config = dict(
    n_layer=11,
    d_model=96,
    n_experts=256,
    experts_per_token=8,
    d_expert=32,
    d_shared_expert=64,
    activation='tanh_gelu',
    moe_layers=[0, 1, 2, 3, 4, 5, 6, 7, 8, 9, 10],
    router_score='sigmoid',
    normalize_top_k=True,
    routed_scale=1.0,
    balance_loss=0.000336,
    balance_bias=True,
    router_logit_norm=1.0,
    init_std_router=0.0274,
    lr_router=0.00165,
    n_head=3,
    n_kv_head=3,
    head_dim=32,
    vocab_size=6750,
    norm='layernorm',
    norm_place='pre',
    norm_eps=1e-05,
    positions='rope',
    rope_base=10000.0,
    rope_fraction=1.0,
    qk_norm=False,
    attn_scale=0.177,
    tie_embeddings=False,
    parallel_block=True,
    init='uniform',
    init_std_qkv=0.0596,
    init_std_o=0.0,
    init_std_up=0.0596,
    init_std_down=0.0,
    optimizer='adamw',
    lr=0.00288,
    beta1=0.95,
    beta2=0.98,
    weight_decay=0.0,
    lr_head=0.0144,
    grad_clip=1.0,
    warmup_steps=488,
    schedule='wsd',
    decay_fraction=0.797,
    decay_shape='linear',
    final_lr_fraction=0.05,
    batch_tokens=65536,
    seq_len=256,
    doc_mask=True,
    train_tokens=492100000,
    steps=7509,
    dataset='wikipedia_en',
)
Below are experts of layer 7 (counted from 0) of a mixture-of-experts language model. Rows are named router (the router's row for the expert), down (a neuron's output weights, with its number) and show model dimensions 0-95. Each number is 128 + 24 x the weight over its row's rms, rounded and kept within 0 to 255. Numbers have three digits each.
Before each expert's rows: a language model's description of what the expert responds to. This comes from a sample of Wikipedia text that the model never trained on.

# expert 25
It responds to: Mid-name letter pieces. Internal pieces of personal and foreign names, such as Ol-iv-ia, Voiv-odeship and Marc, often in tables and text with accented names.
router:104143091116132123115144174108125137145103115131107137148124109119109113104128104143148146149104161106127078128086103147140126185142156163132161110141100120152153119140172111123138133124124098126152124149159128174090128101182127106161083099161151121140123107161170122073122164139149109127
down0:125112075107139125111146094170133122173126113111106141112138129140118113098140113129130127121143161129142174177136100168123076121118164167118142104049153131147149142152145125118134132119129124126108129150103122160139122102121143140082083160144128091143134135143146119122157101158137128061
down1:120093159124066098120166127129164124120095124155126108131118126101139187134156182140114127098149123099101082165153129104116100116107131139077142144121100137097148128179102148110117135111157138114188110134136111112120151140126139176157137152151145117127139109145141153103110107156124107129
down2:119104146095112142133121133126124125124138154067175116118117134135124158095150083115100171114121109141105124107104159119119127159129175104112159115119131122142145174158137144173157148114132116140145096094137099195142090132132153099126092130096161128121090171102170125136108120100131122115
down3:135151089092120143103166091154152119095106166177122107124113138095134131165115148119153106097118118123163161155113080122127125120166143155139123151127101151123136147157143143145121119100137125157118115060112121114175142119112169109115144141146142144133143124100097162133104112112081114071
down4:133127141088137146165128117112125141110101154154114137072162129097099163090115119125110115167131132145154135141154158158158159101156081132095116136114157150106128113140126144148154141123123127139145134101143103123090162115142140141044119081146103136100146145121130178128124134137117130072
down5:111134102123081134144163103126106140117126111143106148068119151154129127145119115124137153129139176113139095166094129113131098134102122148115109159148116131087090129163151130122121130091141137132150157141145108157191082181105178131130137137125160069124110103139138134150132143106138105090
down6:118109104128168146118164083144136114144152177126108124123129115123109070140105123130153133167145166165111068131105099118159170144113086111187116136105159144130156125126077141115133142077083154123109125151106112131147127084155123161100126160095120145132140130144133117132135132124129137125
down7:138153117127131085145115157118089143050091116137146148146091139132127118151118135114129110134173131110148135141110193128137089110153110153128132097165139071109094116149094132177132140141098134171101134102152124127157131140136141107152153142133121133135120138110116155117080112105176135119
down8:143160135120158101105126187142117140113148111100141119141130121161161149116123157127137163089157159149125125118157116105110129157145107105101126095120088153188104142107127162156095135148142146116089168133129134080130141069108127120122080137131077104130149102140121152140150104120111125093
down9:139144151125163129122131078185103102144105143126095104132121132107151166136121136098152111101152140123174149128156144117107108125090099135129089082162106169123144107103104154117108197118114117122161116170154138140118113100132165113110144086119138160103129150140135090156128131092112124141
down10:105128134103147132103138114138147122130169130136137109110176144140125077137104120159156127149090074098105140108125182101134086140104106141125134143165129128152131153105106110129113110186152130111146116157131117137119122148137093099160128140134157156139129152148131122092200121111093089087
down11:115117186102134101050129114099111152123163138062144148145140153134125169140137123111127144147108104113129158122087125104163117140128093125153136135104163121110134135134131168115142105079146145104141139126147081132114122120117133144097117145141154198113121141136140116125165118121121079130
down12:139178127136143143139184124108133092126136091105117123112154107078188109112162149097110147165127144111151086166099134147127106127137121157116159139087146093176121143128100131125112149142160147129097108130120127135123132130069138152122114110128136100075143133131069131121133128149132159114
down13:122140093126158135130148113105124097137083119112176093163151115123123113138165127132098148121126141130100103105112136128099120155088125143128168147135104106128095148159146065144101162106091122077110101120184138182107160110151093157142123157146131108139121130144125170133155122133137134157
down14:141070139175116133144130087103130116168143119142111115113147090118144115152155120108142115144151110109169131120131131126140140141097127145108075121148127115110138149139091115167106129131148100180103137119066149109102134114141109122078094128178117158123164156128128121158130174125178114126
down15:148148126122119113108192123141154112093118148104117119151129140134154094124078161105099182112121172106115092144136076122144164117135173135084097141108108122122131131104176148132130128103115114173114148141124122107122154056133144141125093123100134147135109122151128147152160112137149135110
down16:118140055151140148090175092152092122178125145171159103109146093128179112115146123135134125159107128140167103153136110118095106147118129118127102150127131090156140155131147097133146134133129111107118100071107114177109099124145162116142118132148124164111138148122115123161110120100143120098
down17:166162053146117119149122121146145176142089106123142094150109135108134120136148100140143183158112131133122113109141103080118124098134097130126113148150143146142128136155122104131114172142090148121165126077085128140084135087097129177155125133134118134124120142115156146130114149159141133084
down18:135095158142110155079145098111125126099186105142122101119146148162135125159139125098175147131101126148091149144136122094139112107128094139120143143146143115082152113142096119121148118103129125133132131135122156105123165063156139146125127155150119136140092131175118053121132164118109155155
down19:116149130132108116126128089098118165104119146120099081078134132165119121141111135101122117118123162100112102163106140123142153070136139130133176099121144102124111145105162163126099121141111090160086168123143140120128098156106146080145138157129137116106155168169145159133133156114137139182
down20:107083140139112122148092115115153143131127141095137112126173135131119154130147095139144168086141140121170161133107085148161118117109065133071137080101114113144137153135144113101138108117111173181134117139124130159123133165121135152181121104121114080119147119131149164123131117145103102130
down21:175123146149123144135097124151151139106093159175137091128123170162140146135125115120149120125083148112138128145094132104113129110100110102121153139159117169145073136095118182110134154119101140111168120118138121143129115131166155146127148113092130128099103128103095134162068112144074121149
down22:153102131149168110124126141131148089150110203140182102112140149153129127131119158102116152105160151142088085131139134145112147145151122098135122115122144114101101145146150086142075111126087122139107128103159088118084132091089107169122131096135143107129135151115126173132113149146136122146
down23:103142155144140154160107122134126115179105104108128125109116094103112094104077129107128126140140114138128124166159133144160096135140149095142092142131161114108121109079168089131097146120151173127155141101105132136109147072114116115114126161128165100113177141148160129105117150181150107133
down24:172155117120156120147146120079103126110079129055097156138147143177142119133170147121134129160141158137093120099095158119119117097120131121136107118147107148119110140165099130084094121150126135120096153139143108131147142104139160158110135169126158108154139129102154108119109130169077141133
down25:156148101116145110159116121128140082100083133187105118140150123090147152092145136099124176133080162139163141120125137130111157117145131064074141118134120112127146124130165115148096109140120076130129147120115085099140152115104150156098129162149120126142147156138153170120119133131109116152
down26:098123147111188176154129084108114143136158134114156125118106126143125109114098094179158107175089115105140134164177125123122134092115161094127132143147122138138152079106141104127149129123131132136117159094128095154084144114122140183113146137081134121166115120151132101109130115137139145102
down27:119113100143155152138149148133109101114158163146142119094099140096109155137141142107128121154121165138110091097105108157093175119147119148165112142114143135084114126117106153148135095113128144115111156143146108171124147045099121103122128117081136145111178123150125111139143140109179099113
down28:181175105111141086132144101110077131108106102135165130151115152169104101128111154163142153119100100149107143147165150129121128137095144087148131144126119111147152074137109184097131095122136157099152145152172108136113122120162107147136140099149137122112092102119126125112128159148132118094
down29:101094117077171102126129147136129134127124087104182105136121095133106164127154110124148143122167147151158113123099106109119147096115116158113159121141166099122169120168150110108109181112140142138129123142123081101110135103105095144134154139109144128094107147116097135129128178149149112183
down30:106101126151118153119128128155131119198129151090139094171142144139089132106130140116144064096155100111135163136144150139118132089112131100082126097145121130135146099119148204132129144139120126147118127128152162148142141085124133139121165111123101096113132141123146097130171114084150136098
down31:124139107113159133108154130099171109135097102163095130155107127104176115146155134133156104190153150103199111155134132133127124136160131114152114119134108148083173105146179125158127117120110074171115106123089115131139133104103104117134109140107127141129131108110115139142113099115159112097